config.toml
hidden_size = 128
n_experts = 64
normalize_top_k = true
balance_loss = 0.000586
balance_bias = true
init_std_router = 0.0366
lr_router = 0.00263
norm = "rmsnorm"
norm_eps = 1e-06
tie_word_embeddings = "early"
learning_rate = 0.00451
batch_tokens = 131072
max_seq_len = 256
train_tokens = 671000000
dataset = "wikipedia_en"
Below are experts of layer 2 (counted from 0) of a mixture-of-experts language model. Rows are named router (the router's row for the expert), gate (a neuron's input weights, with its number), up (a neuron's input weights, with its number), down (a neuron's output weights, with its number) and show model dimensions 0-127. Each number is 128 + 24 x the weight over its row's rms, rounded and kept within 0 to 255. Numbers have three digits each.
After each expert's rows: a language model's description of what the expert responds to. This comes from a sample of Wikipedia text that the model never trained on.

# expert 61
router:086128135117164164132122117128168135102140155137087135090127109138159091143116159093147136087127131131119128121170133170109140106119120074119109101119124150109129108142146128151098085112107130108129168132071111124115092108169068106122148118127131103123125138144123116088143139117143124085091110079152125145174169138103131127093121116121132146100141163147200120120121133128097113129159
gate0:138106146122130099113113143150159109126138156112118138127129131120121177119099116128151125126117145128137123141132130124149132161117147113087105090112137157106168104155140135152123103143138101117135121103084142141105099128121097166158152116113134092135141088135066076111092129153143144130126130149118115129139155170124140087098150157183217182162125148109119126156114110096122138086087
up0:146178135122138147132144137127119167140096094145166121156150145132123125118136142150171097140186121123134132164107110111095149114128179147185106148135128151132122106084146147117120092109137123102113101098106135144172128147119152108156112123160180100129095130124149149132154131130111151107132146095132112115100135125133084143126102079070140083129141135114100128157158188118133094139163
down0:097119127136129118149200194103131136122109121141163115130111125142116119133163157122169158085194140136139115155137130105138135133134135125104141109148088147076122127081170136118138121115140122159101128101094094148174169128105135117114089114136137122117115153109139115098097101128105160114147137126113130087115135157122095120114049133129148146129123115128109136154143123122076162115107
Description: Space before numbers after May, pipes or born, plus inner pieces like rit, id, arri in writing or humidity.

# expert 40
router:123127139095115170151138172117163115080145134145118113139155112139164094142109158089154153138127125130161134107156164141113145145094142100111102117115163141134119110160120115183105109097111101131123165116117127144130133138160084124115084110141143140106099150115110155133159173085121125070087133090147135107133152115135106105125127113149150141128125176103160079106122121112107114108187
gate0:164121141110086117148101160146119133138110144166092113092120127168101160108112132133112154108157149132133102104126131152122182116130133106128103167120062155098138116111132152132136110135167131118149112132119149085122124151143098128151144141139103135137154163112119108132063163099107161167106155133095117195152136162128155142117151096118158163129121106182128134149092121132107103113139
up0:142139133122168142121135107153155165080126105162157095126158117120138113141088138148126109134134156182124129171127125131097090116092140132120109083152138157102146103150136150096131127099081058143133107123107129135180146081132141122121115122109149106126100122122143114088131098145138150099139096161130135109105134111100132093103134140161169105146174152112094117133170136125158164154107
down0:160148137121124135083130185132123149122112170146108108076144109116130137099086142152129149170143113117139156131093134177106130137147124058137139123107159141114144119155150143096134123106122109140118114145129083097155133098130086113155123118128114134134169140103137076140137099131155132105155091139129110069141090114110113134112164143140169109085158126105101150162105111099104160128131
Description: Sentence-final periods and line breaks ending sentences or list items, plus City after New York and University.

# expert 1
router:127121133107136157124146130098139134090131134098109118079133103158144089115104149128172166113151126115171107108152132161106131142120097089093150109093087130108107088129173122143054081123088142118112159121105108132142125145155110123133114120140131081109109125155109098096123151113102123107116131084152112099134140122104119110082110112146125130109111135095161071130109119123103093125163
gate0:098122175131125136122159094154135132102172125126088144114123141126156170149115167129173128138200136109176105149122150130108127104145145128106104109138110115111159077121122171169115124135099117137130128104133200113101092105091129110189159170161099116127109157171123112119110107156127151126117145158127129125155122116110149148115127149141150122100117124089107130117130119136138114085125
up0:121189104075131125106160144145160134123097141138129126150118161133147113135129105150120075126119166188140124137096139145087095103124149138166056147095143140145110111129129147091118123113125094112134114128080108150164134150126127111134114131130093067149135177094127169124151130123127133144126178126160125143110131121117103124092119129151151171159133142102082128107137155124142149134127
down0:154111155122109124130105171095117148149083118170147124081142101110137132123087131159133118147100132103147135120109136113121103094142142149090142089096142138118151128166143138135145083133125104095149087122133127124153141121177115140126156160154131086155144184124146155142136108130114147141095124116080107135056130094177141113097110141140168154138156083150134104157150120123148118139111
Description: Single digits in sports rosters, chart tables and date ranges, plus words like well, difficult and career in sports prose.

# expert 8
router:084113137122155128165137163083148139104167134096098125136112129151138118145088160148176124127161148134146135128172152171106094111122133085116124112122149176118128081143143132149100069110109125120112175143120141141115148133131124171167114134150132115120119137166088120126134165117106152114106158130177106112142125128105123127091065110138151138108106120116142107110136177101101101110150
gate0:142077160129157111102135139079140114119114161117099154111088126125128137117155151149171140120130130096162087142105139140051116096124148102124117146154153152090134145131107136175117114133105180139105096134117115124099078134127134119147125156128079131133130145099088092120105106133109139141148133098115086160137186145145130145137174125110146122109115131161096159122145152086126136134112
up0:165150143134125105122074136113152148091103118158114141140135152106185114137085114128164142154123185142107124145086162083143123122124100141120085114135145109097155111158160157122126113106110119092130098143121128100114115128104115102130128129131134125181119192135128118151139148152121121098134135140153143147075130155118130108056101113144161092126121121145080148152128087138144140134108
down0:150151110139132083147069173120155162110115118175127121121114142132149167156114099163077096126089169145117142151109143157118111118177126158128168102130103084123146124124137161120107141107104110100117134124108125134127137129135130114098086146143117132142133148110123144110124104159143178096084107112146125133125156090145112157083127116146133107095118145103106141179151148139137161181100
Description: Sports and competition vocabulary such as game, played, season, title, mixed (martial arts), plus score dashes in match reports.

# expert 54
router:139148139101156142108146129108162136116111152132120098100099122152126117121107162132139123124151129111130148145178143157115167119096129091136133087090155145113146102160169085145106091107113136131118150143094128101139103126157076137142112095119098068130103129148093123094135134074110137092082112128184138136119131105100159103115127138122121107100142143146145110124112148086100067105148
gate0:129082179147141103114134118169123128157135108137112120081116191151118146109135131179121143126168138096118076194135168138124124095147135102128151153144126116110128105125086138121116133097115147090136118090143104118108134137157119141177154100108105110155101109119084106099160097127123136113116158139133122156143145120138131121122127175114193123128134125153096149130130075140136151104123
up0:139165142146142111096128080117098109115110113117117128143192104167138129134092147128156102175142102107120120142126120143146116125109113144140139146132118136117130135139156158104124144093098080124122094139121100132173157166107133120081115131094145132132156160087191144111159127128121151165147123129107148098086111135158124093099077122124158141174137105110095148162166135112138140145168
down0:169167158090139099156098139111135152107085117106134085133124112110161130095125102139106134119151185156128129171127139098164113126104148102108080136112144110104129154140165128143104066124101113129115106129104120128149090138112158140075127095133118114109102140114115116123091119105123140120103117158135149140111133116133115099114121129124129155104149155101121144135123146189081163181176
Description: Completions of nouns after an initial letter (S-hip, s-ale, S-ite), common nouns like time, term, building, plus padding spaces in lists.

# expert 7
router:134145148083163149156129157127154143104152124111090141122121119110178111120092159085167114112148128157138135105130148146122120123098152080105087113116160112115119103138127144144116105051111114110146197170103116107141117128184105127134076095119126119122089125162135109098156147092117122090115136122140124130151117117104106124106105129125129154099145165128126114144099143109095096114122
gate0:136066143159160109101129113132121158124095123172122152114098140149154141085127122138103109105124153154154114166125105126122139119174137079115120125129087202108153105113166110138130098085099122093110123097106141126126093124137104109162171128142137104140124113190127123135083092153130131159137069133133084137131141155120172110117113120139151141122126153112090111122103111129119131125121
up0:155160141128125096082146116147120114126130110123165129162161151142154122119092138168118133137103095162090135151136132115143095142123114122103124147135162115119144139127157136092107121133114142117089132081128143105151161118134133138094132093108162127083160109054090151080142151128145139094131132168135117144086156101123108092092161150167172110133142134125097116150174145096152126142107
down0:131153135113153113167096150149100136121103155123114147149131131096142143126088147142149093130127095121103100167122117145132129162119082074122122119135134143098128165128085124118142118113078161125127101168067133139129140129119104124126117112147137120067146126171109119174103122149140155098145068117078153141096136128123120135103132169120178115099133110126101107138111142099123157160084
Description: The space token before a number after a pipe, comma or month, plus past participles like made, born, named, moved.

# expert 6
router:133133193131127159120123146134133177106156154124125138127140146137126097153121149122146110135109133140137136133166150167120159107120164092123143105125158155131128084183119109162100092111102129123102151153124128141114114153128057139168123108123156123130101117129113123111183164098127121111069154077156107126154151137097140057127107131128162125088138156142140130135136146120102099127126
gate0:141108157147103111093115129147134156121118143150118207114133161136120126120147118157136078130110115141150080146131150131058145110142105114117126112132129130070175089127146146137107090123122108112135114097118141103147117095137132139131162123114119104139102115146099048124145135152151141081118149119114161073134110125105152140130111134110126145119093158141098100088086107120133119105124
up0:142177137136168106134121145124122128131126114105142124166158144104146121129073121144151128168170138155133148149104178118154141116106154106132100131125175110138105094115157130103099107140120089117090131135088117159132178157118134152121116148149120119135103180114105141132089130125138150095113149143135121170106137092112091111114153106109166119174129128107106154146195142126136067130138
down0:112146139095145090158111134168081131155129108158122127132166102132133133168149139109082175136149134130137118159095144152128146107113137130118153116080133142157104119145163124072138120165144094102119101143094141141159111138134107127125146156136127173126145180094095108120097120137131149128148135201119159113107123089080098113102148162131122132089163150141121091123134154144148139132119
Description: Auxiliary and common verbs such as are, can, have, also, found, plus word-initial stems like rece(ptor), publ(ishers), trad(ed).

# expert 36
router:108119137074141164162155139128166113079131120131096125129129138127127113134120137115147139138158146157114148108147142146105137142092171093126120110115122151100139085167116119162096113080090126130129195160116109145151103126122100133154104127155114105105110105148080127120147144094131118110119141076162120125110128131102112084127126093152151146115165147103127077105149132100070110129167
gate0:116106141097121138146121090151127148146105122146096124076124153128119132102151168144147063143175135132157097136126109164100166128130121112127151105137140164115176127142145180098116086150101087139101097136115134143082076118114075116149132169098124116110144123133096098147133100151147114123139120155119143180104140111108151120118124145107167113101127153107155112153137116154139104153149
up0:175155120192183100112132119150113109092085112130147162192131147126167114120123092133135119148133102119124130180108138077121128123128128142164128091132125099125127160110110128102145142149158115095103138098119127136136116143105133114134115112167148117192107144129122141105130152140160181139105136130131128116086109115086123108101135102139121121117138112086119156170182163122137143107117
down0:098143145147192108133119159092129156106093139119124118160109128123159156137138153159105141124130133132170115138085152127110131103108127088150118126125153156093120100163173143143144145108117126164124092155137107113177170153139175133112164124158135111093119137127169114114105130162141147103131116126124139122110153145090127114120112073119144143098121139081134167137103131131078193137150
Description: Digits in tables, dates and coordinates, plus mid-word endings like di-ary, art-ific-ial, em-pt-y.

# expert 4
router:159121135104135143163113156114133138093113154133112121141112098110184113109095155119143137098127125157137112107158171129098126134108122108098125097113151129130136102143152139148086104072098151148098170167141144138107118135155087153147072078128122141121115118154105134127138146109119123113074144084201123125182152127096135122122094132127143144092141168110138117114127140115091114118149
gate0:138119143161131166170172164150112122154140114150041129146095121133092137090127103131131146149120128138136109164135128092148158150144135076128129126155091149096145109145123170145110104106143139146097141109105132129145108118146153119194185174120112105149125120127122053119110152130149131121130170122128122133136141093129154120108110115139145132101093097097144141116114131131122155113144
up0:165180164156163100106126122134152147108136169131150145118137153122170104117155140139147146119174115109141147150105144150104107142155099134175119126119154121172122130118142099111149118120118067112126110109114120151135088159125123090081139082155116154136102124143130127168116139173145172123118113159118127145073177123170125128082117141119125125109160117123100168156159130114148115140151
down0:101124165132112107152141129150121135086133108088146151114129119200173075178153122151149137097132123114188141167133134148137148124123128140150119143112146140117136119144154142133091129125114139134095123093124092129149145133107153127112109099162131058142109148147168180131160128114152153123107139135118106129082157131128141158125086118171127109135141088098089127123122141084127095126145
Description: Auxiliary and main verbs right after a subject noun or pronoun, mostly was, were, is, had, been, often before passive participles.

# expert 13
router:144131129135124139134121156130134099108102124147122129140121123154176108153143170110178147150131119112128128117127146135121148155091136102125166132099146143094100106136153093128052096114123111139095182129134129154139119112157076140134087114146136145102123123135086140105178124090152147119101113097175104106171125123106110126126104118171122139091140148105171106109144154107086102146170
gate0:101114176180118124114118166140127097118153121161126101103119109124135148097121144171122143122165139112162106174110102113126152126122150093072133133141118135075160107098135140082118086152150177121149137092091104149116111097118160133110183139112096104142127125141157138088106115137121135079131115107113134100130121111106170130104120132157137112174132131147104072138112133105133129151132
up0:141134118132134096135153112149110182113140140118143114147116153151113175129128096130115106134148133120138167127135131168156159122167121135145124134116165098139087133165136144177123123121134070136137128138096206103178126202134125173135127129146152119141131149095094122135135107157159146156128154117120087145131100122137109121102140086103173110117124126119116176161116157113151100136135
down0:132171129147161138155145139145120093105117107129097106162136120109164125118105125095084160130118164100149101143095100093112159127122140139143090121108102134188140096128117122143126099124116110097067145105115174109147120120150106144083074121127148122165138119166101145151124153130098155134130119082135141106089127115136117112098111127136136162122139165127080105162104140148183106123130
Description: Digits inside years, coordinates and catalogue numbers, plus % and °, and mid-word pieces like ac, aur, ar.

# expert 48
router:118129156136131123142132144109165101108140139114120108152158125163137094123131146122151117151151126114147166133156163154127148126097130122137124091105183165136101114153122110144082082077134129105094159121140095161136111113121055113162114081134142157105132138115093109119158149082102111131083140122170092108120141127101102137110139114152143147090160141148187126113141128104111105123147
gate0:128129155131098116143156151145121116114145110116095127118145140165095175117109138172157097077158121132127144163117150130097164123161155119160076114103145163072160104121140114149132116144173125121128105096118124130137118116159115134150181139154093103102101122125117098116117136080130163125109138136131109091134124128136148144110144119125201148162130174140120099192109137119112129126111
up0:173162142126128099172117156112106115100084136127152129114164155133131080101080135145132124143145130163130104127087135153156132126144150106143122114150148133102120081148129137124118102117138121072086110093135143136134149129142094140148135094142191096140106171101154120136117117146134139115122184101145132125076144112135128101098101094130127164106099189110126152112137136164114095131130
down0:147111120121139102146100137141132117118151130143120150181117138114116126161119129171097153076110103183123059164082118119135092121119116124124105169118101099122120123145137122158123125121123111125125102129106132152189136150160148119113100161100127133131100155149163115134089103096092148119138124112109103098150117076129160137086126130102156132104123112118094146189119125086157111158138
Description: Adjective-forming suffixes like -ic, -al, -ian, -ical, -ial (basophilic, vibrational, Pacific) plus the conjunction and, or, he.

# expert 31
router:117148151084131153141102173099125149132159179139110110091128132170128110140106172124164131106114135155130126141165147157092133115115163101129117101079170146125141089141147109130098073131112171121137172137103151121117091139146103136161112116122129117108104135144103095111166122115159148106080138107146105081142135106133132108092120110150148130103118132121166113112129170147098106141174
gate0:113138164151151109140122185171095093149120131141108148117100132149115129116146159140150114139113193085124135151108106163092173089161150084125079172118117161064165116161126130095114097138135132156133155109106163108127151148127124146135146149089098129138126127149112074132105120131138153146131138119103125163114143144125172124087128135164130151125118126089131121124118141127126157111112
up0:140137158178134089131124121138156146112080119164139153171142120141153132068149109140157156128182138128111111185077129151112184102107175119105108138124114148104107091121115115117151108113129094059138108127095143119149142149137141088154108155100112107146113174112122129137139144145126103126108154149139153101123156128118129132106101094104142144128105132147111128149161135163134093131128
down0:137112139121158070135098165131173115116149101154108127142133146092110123105196110139155112099091170097133113157105115066090142093125121120103099091148142143132131150117120114142143094078116083126131123141079140129156164147121135152141127143152130113124134165133143156141130117137090142119129124128113104136123161108113154148090100081177133091133135099151101136162126147129123109096120
Description: Opening pieces of place and proper names like New, St, Park, Air, River, Street, Sm(oky), and Los in Los Angeles.